Weights of a small mixture-of-experts language model, trained from scratch on English Wikipedia: 367M tokens.
Below are experts of layer 8 (counted from 0) of a mixture-of-experts language model. Rows are named gate (a neuron's input weights, with its number), up (a neuron's input weights, with its number), down (a neuron's output weights, with its number) and show model dimensions 0-223. Each number is 128 + 24 x the weight over its row's rms, rounded and kept within 0 to 255. Numbers have three digits each.
Before each expert's rows: "comes before" lists some tokens at least twice as common just after its tokens as in all text. This comes from a sample of Wikipedia text that the model never trained on. Tokens count by the router's weight.

# expert 58
comes before: " the", " a", " his", " b", " m", " all"
gate0:123107109106156127155114150115143148190137153115129149154135088094111104084123153185133134145162107113139141138140117149112117109103170150091147140161110107136153115132128131130158090126165122111193141111139157124117132159154142109104186139116145110141118094141137109174138148135149164113074104097117127148124162160092121124126098113152141160128113116171102124146123144105111169175148137146116084159121130119129135118107138114127117138164120110171135136139138149149108140109176090114122119150151157094147133116146145119106108152117082120138108085141096130133071115096160156129116203156159123117137130103133146077125108135117150116113155117171113134105156093089113174113134
up0:179165139121099081095093148160130153101119099136156150094172096153127123119113112145115129084160121125143078127135158115109126183129119121129116118035106097126093087135114108153107110109135132114137104143154093138115101083107122144136096102123081146100116118117115120125157158153122128089117184147134098144141090119137151077178124181135155118125129125133176094118122125125149105148147140111146126127087123113139124130140149146141169166105114143087116112151126093112120144141097127161171134136128099088128123129135112136148141121142149147173115170142110158121168115089085125128104132135117123139147115108151121098128113096135116178169112128122144115167131145122144089129132
down0:120123116159155161087137137144118137146134121133130141144089134108084117148142087153111116106110129123112137137128075136162153080136161127118145105140125102163094113100139155143135133153104150144150148132116126152136075135185135124123132152124152092152145145110129090143086165138118090126057127167109108141067124126151157143137133139176147141127139114139120157139177153117149174101153143130118112098153125099102184175126095155127128102159108143157143128101119106114127160147083138101139107149120162155109090116180111161125141110151135112122131113143143151110167102103124154109171126114129104139117154118141118174109121159113140106147145099103096136133099157143055153142116
gate1:162140126123131167176148122095134138080127129148153141130142110122149150082141151143149103140136131151196106152087109109097137124154157148106114146096148126161115134129138169131120101108154083139109118129085136152155109111139121148123105151149134082150140173121150121112145150138090145175092099148151118156119123136122138143143101132169119146145135117106104132136118094154147135097107170130150105131141142143165170136126153122145094106128155133181159153092145136089147149126096112104151154087160112149117102078143156157158119137083131167114131135124152125159164113111125117150135154121099121096148162114091186121146130134136130125115128073108099061137100126140186130117138
up1:115142131083122131116087131135126108142161135140141144122111122120127056152156118085118144175121123138145121130121087107164126139120145111140111170106114112105098143126157110144128093094145112136148163171114083122092109122133174175158170120109173130124152082167106119124122102081143153107122126130145134160148142128136125131127131129168093115147147113117113128111126129164135122125124129163143131102190112072114158134081154112124134115184147187131107113098134167164121122147174151153150131115159143117165157127086132105101149143123103114097125156085111141145123094135154125115097148136130093125163120083118122143109124126120137146103111130161118072085094079110145120124131
down1:060153156130159102113140133133124141105114116188158180124145108143158150112090112136126128098111164159114078100110132155114125115105116089116106170132142125120168077150120172130137120097127131114164099180137143115130117088127081147125103093124160187147127149136109134093160118098156104133095118103140104149132121123149142110122177104154092124124139144138108122140168102131153143131193126128144142140114151119158133126134088139078150127126177155126153134119127095094183127129122104130121082150100139144140091165112164114187124121107141142110117120132153104093155142104160154146113106091119127117114116119154130129116154115150135124118115121135173125113143176126127095138132
gate2:122146120156132114074106143116129155116119121119114136112150123095125136095142126144079131127133158101184096141135119162146102121122126108089141133118120109107134123136127108130104121152095129133094083100134125160112113106085086100129144132167155164169092109084142126140124129105110103118133154152167133132117114098115147131163104137106128095130100120129159062122141145115109124146160144113113127141134093104158143122130158087121125136097122135085156139129125133151162136126123093172116086113135133109105148133167130097179093102108083110131118171125135134172128142090115103091148143174130086085102127094136124154119163174145120079126075095109087181139164118102141131171123
up2:136092141095135130135141145146125111132136142136092088111147142155143104133110121154159154076110108158140129115138105114112143108099106165141119131159095170166132160106139134130157118163155125118160091093069103105094091137127155155131107149129101109148156071095142145142120131130151088116126143106149104106113170144146128116163135123116138132113105165122141148118132152130200084112132078112144141145147145102095080171083099133142138106171170125117163117123176121125104100128118160155142133121151119201130088131134160122109118141151116139158120123132140099118164110138124117141165121117106164111100123163147144132130151151130130168141128122118098161059127117109124162101121
down2:122135105113135155112167101148115133088124153173120146117154122110122177123119134163108120095127100135186098124145106136100113120131144132106122156101108148102142096094130145117113142120109139154162094182131125157128090113084145145134100125152086123136106170088122098131130122123149127142111098130119100103114140115152176121136126125140087103169133095139108108162136145141154109142158085184114094166130111118152118110119149136164099148135134124135169102150132115083147151164115123128138129113139129119160081132132086126159144122105119163137122131118147142102161132101136087128105112141093134108151156161118149130129161081110129150070129129144211170099167111100142113091084
gate3:130081110128130137141156121097169152078120136144142141142120141123132123096128114132123138178138137134118157133136111139080124108069114129152109119111164137153095111136118136113130168112099134168129129132111134148134148093134130083176141105128115127156146159132112101131108121114122110130148092149102119103140109146134132174129133141111130143106144162133143104136150149105124132097144105174112151103116074095105156102131135156144107101127137130153150120148109135096123150169135143153143097064130123074110130151113079189133121147113131118121140106088111137104134171189160148119080151136173113116130134110098182102089092094141173076152106085102095155112111139122151147148154
up3:131103121151106122105088127104138155097165135101180122101142130165116141181181143164119109166132155154142122139157083131147196132151137132108165127093064151122110117135148096160137159186062129150161149135126166181137142149126110154117156127114095095133173174150146114094108104154118162119138100145093143129128141118140134104058093135115112149124156134108126134118111102129112132143144150126079158130121094149101133131155139127114117135143105121137104129141142117141148148140167152127120129145107133086134116120116118116114117145134145119124109132106108119120098109165108120147156114135156177134077152146110123145119117108131139146094134144132128122166163075069123151125134
down3:116157127164165133124145115108074100103149107132101130120150119094098093177139119088115125123117106107167127146148112111119137145081134118137073102112106106148146133084103123133144127127136178112134105174143129121134130162119109095127098150128114160111102144097169106111159097055133161136100117143127120097132162089143081106108128145146099130135121151110147155128093143096120110156119115093094154133158099108122130125143145080119141146129124146190146105162127146137092125158083129128124216104177124153096102122105171091117159123156128148160134135106129146148108136084132105149087125142108117131164140135136128128146161129129105127146097108143108119127121125117146141103095
gate4:144097105128142160146130137117201124122136138144137115111134158134111112091139133131123133116137143112109123152143128129134209120119140127085147146131125113178143131079125150147101100112101137152125095125152156136108165136175096153151193126117073083109106112125133130109131125138143135185091118193163128106134138123154125108126125141110131091129080101173128141151120124117120109118126132132150118142097144121172128138129095126125121105127135110186132100117136154135129134136127093098125183139133116147109144131108151109142081099111104133106153136115121111154198114124102118129125137114119107077111165085110171151110127124141126111083125132121138201149106111122087090125096
up4:136156152149126112172083152174123159168102110128091166096161078070118118127124171151130117151099113104152114104153121153165069138100145136159109143101106153069148124166119090095158138144098108098148105121109127140108142146128145129158125087109129133133149123119103144147154119088133098079136166100129129132140096103116121121147131147101121122081152128148092161089134139102114105130084129147130128144107116098126092127094170126111123081160114158101128132100135122141100125109105142125140105106148124103114113086132140124149137175090133130219140118140106121151134132129137124131130126150118124127150152123156121120124128129154130147114088108170173105098104139105100127109095
down4:149094132132129193119144124109176108066130155128148128128111150160139111125148118123139107115165135182139152154165144156132129142092148144113126121123143129163097096117155179136089102104121078158121111122133166180117122111169120132150127131159119150117134132121161068151142179112139142145082105113109109132119127126118088166093146152167113125152133155149106105112129162122095170168140173139126115116111151135136157134139102138134138120103163127124142105136090136141146161146122150114111152122122115117124102085119130124094080137090151146096127121110161131090176135133128099133154119106110167098110127158125150137088134093101136099051143140103118143142099162131150109128103
gate5:149123133097128159150104116128179165106143144173140134101102137132101113121114130124098137109102139132095160151154147131136125115094145119118136123095131196138156146170088125143127111112116151161119181109123152132138170163150134100155124113125117103126126098141099129126081160172109123144149145151127147146107176160119108137163100127107147102177094131108103133144110110166103141102115091159175161074098101147115134108126103085140084131105121117118134128186160183109116123125130122123114115107110118140111111156141133151145103106165083112131141107114119118160112136160132116138182092153082120110146167148119129121119104136180132138170127148143148090095079151124124106125113
up5:160146153154146093172071112115205136145140135136140127100147121122112110122148139145126141156126103131103128124092094110128161148129132161152140118155193137110155129154151173107125141162134097120100148154161091178125101165151157153092119131091127094071151120134129126126098127120137142153105116112112069143127133120142114142113095120143117118120111064151141149165157134154131124115103087143107110138115144160169105159129127153139127146119102094173122139109143143125125142124123117124109141112139121155139146162142132189137131139140061145114157108095141101127160130119144129153152112086140146148173173122156120114115106111107092108098133136151109090152146110095089096109148
down5:121152139128141130115161161131122115135128132124104139188110121121163111140098105080119154124115099155119134148118149113138141110125117108124147156104069135079109110102130111141157116139170089153156146093167101194133122083093109141160157127136111142161150129155120118100155108132113113114155154108183108094164144114139138092142144088149185112121158123122154123142124146145107165136118097147134136115113177140168109143133121095119148106114175102081148121145116112165109134120118148115124135168098097094139177129098116091104117150078147122150136142147089130133107103115049116095116165122127131152115085119135151133133139132163127116095102103118160104116129091148138127127112

# expert 78
comes before: " of", " and", " in", ":", " to", "."
gate1:155144109112115154141162139093146135071153143134147112193125131103137118096136135152152086122160138135161092142091110132102148110150166132104111153100144131143106141118161136122134120108135099118120100117076146161140116124130102174130124153155144101158126167135133137104125142118116137169093116135178094172094153142123140159137107135152131147138089089101111117104140104162129149098119146126170098136145133137117147142103122126158105114149147154162187158082136114107117191139098133110146167098149103147136123084153156141153126153100135174133139101131130083127156121123106125139114135119095113108139192131128184114157137148113125141122140069088147075122118108136143140116125
up1:126134107096120125084101116132122142129157146109128148107107125124142056169156118117149139155129146134148116146107060090135118122121145115156130147100140128110088156123150109151121085117140118125175197161107082109092114134133159171142170073130167139149144079153113126115107134132157144092116142141143124146116121127114107110128139118146113117120158131140089103104151098155114115132119142150125115110166074093115137161078135110100147134179138171135104076103104130152147130126136174126163153123124131122173138142093130109088185136122131117091123156109132133139116076121136129116130141117108111137160099077122148114123140133134133113146114157152095110082090105110145160126137
down1:085154163147176077138137127081129141079111131139172185126123113148168178128111120120105124146118132168145098110128132109130159147106169124124126140095154130134137110117119165140126132132117098089161133153117086094146133093123084152126117133110172133087131169141117139103157083119162103144112147128109126133133137113172135094115175137148097113116115109112114113150174100121118129127127132126166124136128144114190122153197107136099129125123184130132120114141153113126149134149080116085118073172115112156144102156110157099168083117103120154138136155153162098119143128100175099135137146087125137147147099133149131090100125121126131133125132153114134118095143120116124121131164
gate2:127138127157166108084080136144140157117140124123125136084158139101133166094137121156085121114127143118156096158115136155126114131112137144109131123117101142116139126130145118109113114162131140139107091109138143142109108094078078101099128136157160157163116106092150145124148101087115095127148177162154141152107128119115145113154101131078140112116085109139144103131152142126096121146149142116141094140125105104136132124115112093135118120119120143075184128152133148134144137122111101177104092089129153124105142138175120101151086094110071141148081149119133110154135148120120060093136136146107073082107118098134130151119164172147152107106110103103091150127169130100130121172119
up2:134116121097141132152141129143118130136111142130081098153144128151146095152105129146162157098122137136149131102137081108136151113117112129113142142147108142127127177099140109111151121153151089111160122105082121121067080113116126180160131124136112103145134076108154088139121132133127091116126118109152097110111168112143106131115145113155123115142095170136140144149170156149188097125134078097130133142170160128108086159087101129147135087146162138137105109139185122131129115145106152170141158135156115202140058129142169134103121138172122124137128116127107096139163107134131108142157115141112176129115119164105143149147132138109111134129116136121084140071114136101133165135115
down2:127092093133125167117163116144123104111102159184121177131132157111150173127129117139107125088089133126183080138145107124101124116110156159098112163088119118072121097092119147123147134142122131155147123138136108171114104094118125149120114106129100151116102130105110121137124100093165146138100130117115128124125111125139171113120143125120113140147110082166121106187110141142152115135124091163128123166112111127144125086153156144162125147147136133128190101144141134097112127141147106136126148110148125103175102139129094087130121128093122129170129142115173117100166128126104077108123116145110097105129118150128139116100146081132145157095123125125195146081173088094134126113078
gate3:140079132126105128125121113115183118116136130127132132130130136132118107114134108129126160156152125129099164113142116142108121111066101130146134123090145159141089079126155158126133166111111107176131117098105128121145143104133112093154124109127101126158172146132114100134101124120126105114176119130118115095135125138155094158133102123087143157084149144122134101140172158099128131122174083154122148105141076106086158105132157141134120122105126135138153121151100134105130136180140171172120100085132132118110124131118086174145109144134149117117110119085108168112131164190171143087115156138172107093128127094100159120091111103137147088142106103106063176112120146147136143137120
up3:141111131146105117115065112134135151115156141104163147113136126183133121170171161157129118116150129140115142160148084118146161135118105150121142126092082125114121099121136122168110165187096097148163130099108158168130104125124117154099140110129095084147151145140145107098094125170117150126164120142096135122105136129160128095082075127078147176152160151103130105146087116102095139147174128138078165119149110149065110142142135109142115161139105132130110135134125146156171127129172122120099153148108117110128109101110110105102113165139128122127121119102131153118093115171120133113174136133135174134108179124096130132107130131127113141104157146137109135126157100103102152094129
down3:123151117158127144141135111109108102087165130153097139114166126106105062176110134106108136154079124128151125160102124141128115133071117107115111095125131103121163118116096131140116131099144180104156096149107163137140160160133115105153136147101127107148112122104160125151142134074107115116100099130120130108138138080111079101108126143111077144112122122092174144133121143103116091118140146099118144105134114140120122131107124083148111142111121140188165106155153144149107089136097121143108172127139154161100097104122154107109149134133080141169089121095134113135125149103175097166080133142123114114172129121170138120145154149140121133172101134138111132131135144173181143122095
gate4:134097119139146140158125138109175129105152158139142109075131160136110100103124127143124142119151151136110121170134127120139189135125138106094168153155160139143145125084129105143097084106109109149103114145150132117118177130185106150164195137092076093112100120108116131103142131147139123151079100150160122137141137150156181104115132153141136101140115095156137136155116112118128139100148141141124098139120123128150146134157108111107144101135154095169145117130146160145103139141115133133172135169125132136110122109133153129137095087128103109106140158121140107156197106103120095153116123111124115087113144115132193126110151089159106080066098121118151163103112132131085111131104
up4:119156118112119125133116137148124148161091107107082167155186079071110146124124166139130127140105115107122147082139115152140105138084130142131097159077090160125133125135124138083171125135117113102176085120096123166110146156102158102111141097119148137142139089108121144138135122077123137098129170140096125134119069106116104118163130141107113126087134118134101154087118166120100098134084126147135120132097119085138088118082160127129120129163093178128134111099106127125131120100119117100144138076169125109121124102125116115188123141113135124172121095133108127134141128130123115090119153165097109112134123125164111108120107140141150178131097138180155141112115130102101128135098
down4:155085117148114195111152115143150102060120138112124151117136169108104128127107100146140099118191143174146128161165141160099142107110138143095136134144141111152103121129145129113081109108121081145123086153132164147100128080171109123096116147146125127138155115139146069144151166134132130175094103141098131124129127089140125164130121170157104134130128146155130131156120156122104175156100159091111135094127115140130151116127096115125140118103124114114151114110110161090141171165133120110128146142143102119110131099144116148094112135120120098081108146101149105081176126118145100125155126107133123126126134145114119125155114096134163127069122156055139133133127144164148116158116
gate5:149087093113124145193105079142159139110127152171146132095097117099089110144112128110101154112128146148097179140131155158144128091122122129099138128126125187160171166146088126144112133108083145143143158132133149159143144141154130099137129134111144055147126118125137104129097133146105119135156139160120138124106154110135122145171085145143154117160104149151101150143099125158112131118151114176157176041116102131113142138112122089123088127122108136120114131137165157130112146131131095166129129118096115123138120130141146164170119132149092112139107103106106095148106124162136101140123134137106135148143171130091124093116094106133072159171147150149141130133100154118144125104136
up5:157124107154159096181127129123164134150134140119132121150129122117106108134154129126113108146158106135112153134118095136152162118129129162147143124138173099118118164122139161102134119148095092122102111165164098164134112158146162179104113152073153089100146114127133112117104114112126146164118111108106089151135144111162124158106092133150124125122101100171141163144128161182132110134105118121120166122136144151143130143164105137108141132135100102184109176078153102108110139120126111150120120120146140145153151139158129193122141165130078149119135139127155097141150138142162135146134108082138122172148163111159108100106118108107105113091159098140090113203155116093098121103111
down5:140136148123148118107130136144086135116128106142127134154141126145165121141143109084152123110122078154083106136112118153141139122140059109110172148093099132103138090105100100140176136114171129177124155114188149150158131119109106133138154102124114113166106127162121133110128099152070124113120144128158124141168130116134107056178110115137125127141130137120161118164158119116119158135164108121139148119116176167140115163162143133152130100110135100057144118136124129142108163111148129082112152137091123080149158121108131072127103097109169120132106123134122104163124098107080144100106102145135116177119121114128133135122117123158129104116103141122134112117105098179092117138133
gate6:123073107174141140122138148144156140096140122129117090111117169147138151140107105101166177111109126111106180135172117076128165155085130103129145125159165110122113178126115105123182104127167112069139142121106125143118130147132165162120165159115126177138097118145134157165119186109120149125134119104151130148146154102124112106123122114128142089081135118120127085121088108136128169144158096111112110135133128098111097119078136109107104133130147163177121104118116138124104129151109149109156144141167132132122178158118138123119099124107137135139124141126095094185103123126131172123125145125118150096107151124129117169158133150135145145149102123136055139107107156128121107129091
up6:124200129129121128139092114138131161185135131119115142138137099140112161155126164114118112116084145176139161132107162120083083113162159105131144183127135098115135124070081159123136138117082128094095113113137132087125105136141118139146169137152071068070115153112125114128161101102139126129116136130122169105140128091088122134105147144157153117143135111165137117124112105115153108150151110160099178093134141136137106125135110126155134108145101141139088131115157175141138122101100170135095169121106103120115105105095132116136161142106152151141115124132120137110105122140075115169129135099123098140138107138133127103148109134084098120116162128156110127180129133119112147135171
down6:111137134137160142115110121156117138120136134151061132120182154139132112103162102149132127150115134156109108165087160114166119130121135154139142138169145156177125075088136114106079132099152147118096092122127092126112120108147139157133128118124132137117118126093123107084144099170090106153125145143161148136124135138113129104071128122148098105113110149118095160100165103110121076133086082160083086143144080066139121130109140134129117123152087148140099103138133175154123159137127104127160121101147157137157183104089156164104096158146117111140137145125108125091103116114129134105159133160152157120118121149148144125153122137148104151158113139140096165143105123100109163130123

# expert 76
comes before: " the", " he", " and", " it", " which", " she"
gate0:113120099133172138160103160109159149146127180111138115142166095091098118097126163164127128132168117131140134153132123171110089114132180190106143112127116096124158114116136129129171076140110107107176152134132163115127138167152148131124186123096137106140157095144130113143132140124140152117076146089127118137116150159089122119111126150123126158104111104168114121152115153073107138154134139146119115158118116152109114109110115121161154148166124135181154134122136171160096142138165096111139118166140151103128130116145141137112102127085087134162112126119141114164076110103158149108128160182153151098114135127164163098122096144133140118116129108150139133087134114077109150119134
up0:142139145105099090098085110155123132115094084126153146099167101149133119123101106148130140085153125124144092116118158113094146184119098120124115136086134099129075103130124110127087122128158171118129078123170110167133091084100134157145117102113080144102113127124127115143143166141106092103125147162122093122140097128147132086164115147121136093148159137129171102134159133136139139142158151110137114091088136104141121139138140134147138171093102111088107090132134076112133110143132121161170116118128102096128133120139118118149157121153160135145126128145129156101168119089087145136123157118126104157182108111147120113121114085125131180168111124110133122173129134118136061120148
down0:109110092127144168070169157168134118180124117109136119150100147100110118151116094139097110087118151112118129127114088118161135106126144139140145157117116110124122137118151123160109083177112141157144144146133129148134093129187159122129142177126157122173103148108154097136123141134127122141052131158150131131080134147132167147118109145149142122121156090171156139157132147126130181140125154144103123122138114106080170124100121124122116104162125135134170122137134115128102151156109121134143128133125148185097105126183101144112123119114137102169151087137127160099124112110098160154162149118085144166144173110174125174120142159132136147150138090124117127144135145132076127134108
gate1:152144134122124142165107144078142130079135152149146124140126094085132160086133180133179114156148127141159101135091103106129151113137115133095118150123126149164111119127160153118128109116152087168113109142093110162158126112128167135083109170135124094135133173105142141110141121131128131178103102167164097145128135133141145136131117105131112137140110116098113123131149080189124127098114135123175085144124150153154171138111126112164086116130152141146185171090150108105145163131126132118127178121152117168119114103143152119158110128088134186133130138112134134159164117120149092105149131151116125112172176118092143122130125124116132113119136079107109082097111136118168110130144
up1:172133125080141155100127144145127116151172143098123134103128122140132074154164109128118126160133141145162143139104085111161108145136170135149122132120107111120116143108157127151146102093116129129165164165111091101091095136144171158140159093113180115135147070151098138114100120129133132084096132131143133143133148127102142114149118117152122099116141129119108134104111112144144102152114098173122152123172072074107126155077127115112150098166160185143108125126094156160123109131136147140152133118155132103169156097099125122092163141148095112112110165093106099138100092129120138123114156130127118105160098093126128112103138153123116147140131113157128078096091086119119177115138
down1:060179157145166073158149096076148175076121124168130138121123090120151159081108097143154140135123148155124081098113165128114124137125134112127119118151154141131176091164137150110122159120126153125148114137150127108135115091133111153111140165118153170109152133121130132130176112114153096141111143114126125138137100113136141070098184109138091150126136115113128143153164102132087098138175149128144139138122123115141134119118090144126144136140180115117154121099143083090157130139103120085100101169118104161152098147122145120177078109111148135136085135144140136088135139116133109100154142118131165133129118156157119114115121102143132118140093139127169151115118147128123095161140
gate2:109157140147132129072093142134137157126136149106123154079156132092122148087129129141080119117126162113168073134133101128127108117124139129101144128126122133134147146104135121120116137160087113145117103148143152134098114105086107110110137150159125152167152128097145104111148104078091094135134170135179137150132139115093150113123092134069110124142114121154152088137144155125141125134133142134126094136126126117149140101120124112143105120110132137085164135147141128145140150139127112165126085110157147129096114133146115096157077109102095161156111161148133132179140138122112071084137121169112089098115137100151164161089158135133154129102072087105091149117148115096150084179105
up2:137089149106147121147115117141117114139118142107080093132158121142129125137134118174186169086126101147163141126140096121131131126120104147121126150136094136119147143100148104122146101145157136118149120093074120131086080112115127167162099155144118120143115079124130129122112143121155093118117131117141098087121169124137126126163154143137144097142080157110134141112184158123176100136144077113119148169113140118083083161084093141137141113160164128137148129146171116139123097146123143175121116144160112189119088103163184117109127152154113124147115109117112111136148109140135116153140138103108170121083123151123145125139134173140116154126128084126106148082126118080118164096127
down2:112090120141123142116155110120138142102123164189102159129166106091134181107119102140138108094107151123176064133161098117103106088123143160084097144132106120074141117082130138135127112121113137131192102154141128143106127093116108167140137126141100172153104137096158117155146156120130137143114103129135119127134125100144182119113118130111080117155168104127136120145113139115128109142139099164139100157107120120109137096168152136172106157154113148122189103127130120065134128146116134115134143101153116114154118120126097097156101123120133141163108147102171108109169137119138087121127119112099139147133144161140152138145153111144162146096129143136171142073164127110158110117090
gate3:154090137119103153119132150114191149103129121126154128137129135133143105103127107129128145175123152117126143091132129149085137101097098105176137142103113177128106086108117155108116154104109112152149088091124110133132130101125136058130133121123098145139142159110129087086111144125123102140157109138122094100131109147165126140140108090127155122077121155104136130116194162100139131127164084152140186103141093105106168140157162153138118109118114126146165127132106081108129148142141154150135097081141127124108107126107092150182110141120140123125107139103073141098131169157162156111118148106158139108139134091126152125106150101148148088145130096089096144131113146152152142158125
up3:140090122140088128116099139096171172091157155111192120099151146149119119166170150129124141135124159130136126157150099138126188129119100104137153100094083162103147075135126115137125174196093117118143100113116141178123096112124110137113177116128111109107153157145168120102090156171107130134155116136102116143121110142175141081084098124126146128104123144091129115113107135117122141127167116118081191126149106133108128149164159133126122157138097137143119125122152116141154131123190133122116126139114115112129115108120114099101111146108112096117121128108130170123092116158121142125180113127169169137103176133135117147099163126127141132100150145144114114166160136118118123109119
down3:126168107105154162133157145125099128102138134145113145146132118117139090190117146130084139126114165138178115131117082147104136161070123105135090108119095103132148109096104129153117108133142143140126116118129144125121138164129139101141129140098158116121111095134154141160154169108134140143133110124145109077141157112125073123129129125114147132115113153120130162177106173125140104102136108083111155115108114151152103146155151109098124151106128132159182096179142153145165123097081148128127158111158115149091099124118135091117131135120124090177102113073128143141155129101153111191107129127105133137164167122168157154134149141090159117101168143165108097146119154142165150105122
gate4:134116107135157144154130145109189144112149147132119113101147160137113108091139135136116132098146134138122110171130110126141180115093127147102150183093130120148140107070136113151101100117113114160138106123135125129130156148174101140152187148091063078109107125106125139087154125131142132173088142175162138116159119136155154111132142157119133101150131107152122123151087120100121131105138128123137112140093147124138121130141106142126133126124149114165140102131131152142131141149117120108151153149120120153091150106121144112145098095123110116126146129096151124155204108113099100139143133135112093072099147072148213131120135101149131115090120106142163168132086121125107087115100
up4:137152152125104130143107148165106150177075097124117160143159074066111138136110162131155123156087110075120159077151114130117117144134150119141109136130107142114155133165103131072169127130099110081148083136119143147112148132110158141124133080116135139130146122113098124147136139102124120065138145125105129130113099094130132121145128148118117117066112120154116174089129151115098097147068128154119128129125104074142091137104161114111137093185123152119122132086125145131102132094112118128134103102176113092138123095134146128174134143108137125178114128142089099124133142128135131127109140140118164135143140149172096119105117139153123145128092124177153127114118122120089147140103
down4:134088093135133182147149107115152100079157098133124129101124174175128118117139143132123094105186147179135121161160127150096140140107142136101149147101126119150100138129127166150065093129128098185152124117126170159124158101156123145135140150150144144111158139130186078161164143117134125154074104138087138113134129129126104142106113159128101128154142154119106112156168136091143160169142125112159108114109116163129154164152130129125114127121132096112172147154106179104131167159137141103094111139143098135114145120149141131110112127108130135071115134139126148083158129114160094120136148121095145158133135152132127138128114095120133138073127158083141125148119140115143085124126
gate5:147120142130110126169124098124158144070125136173143144107111156112083110110120132104109171104128141135081161170146166146143112100103138128112115121079112203130157156158084102146129126126128145158119153117112157107124173144152128104106135121141102099156125131138128106109099148168118134136150151170123138131107154129118133118182095123118151132167111153128115143160089109166109128118118115156151158076124097122120126101134107065160086133106111124130148134154151161121116136133112107128114102110138121160113117129120136136162104119144093134126118113096121118139110140166162103144144089168092112107145162120103130100116099118156107157167151172120153107096065189119134114121135
up5:160150107144145091174099130124174127155145151121137143153130115105122111129157136156127134147147101122119106126119096124140122142135169159131151124142189135106152146115145190115100138169086088111111136162162101128153123162156142149083146167081144106076147135109154101103113096100139128163085137114108079143103136110152096151123123115149102139097076061146128159164138119164121102115092094146097115133122146162169134146145135161124127135128094150173138144087135131118116142147116118114102144118136135134132163149142115185122134161103073152112140116095117103125141120136154141150144101098129137160154160117156105126117148122128122101098150116155103122152155086105096126127132
down5:134118156134114113093166151128111127073114121170124171178141106178142152123115098094136111137117110130136113142100135140108163128128086117119145156086106119104138103138139091166163143134165124142136129136166113162155119101075112148145159103132132131163134140157108136111153120146098127096167130113142127134161121116144116107160138121171200104088117141127116109134162116128090163123149102129164142108122151142139098153188138092155130078108182122093139125159129155113120162118132176073117125135123118077148171110112128086120127132102157123112145135146103147144145159115092161075111118108125120171103098119108134121139116131131104120104099123123120099092119099155100139138126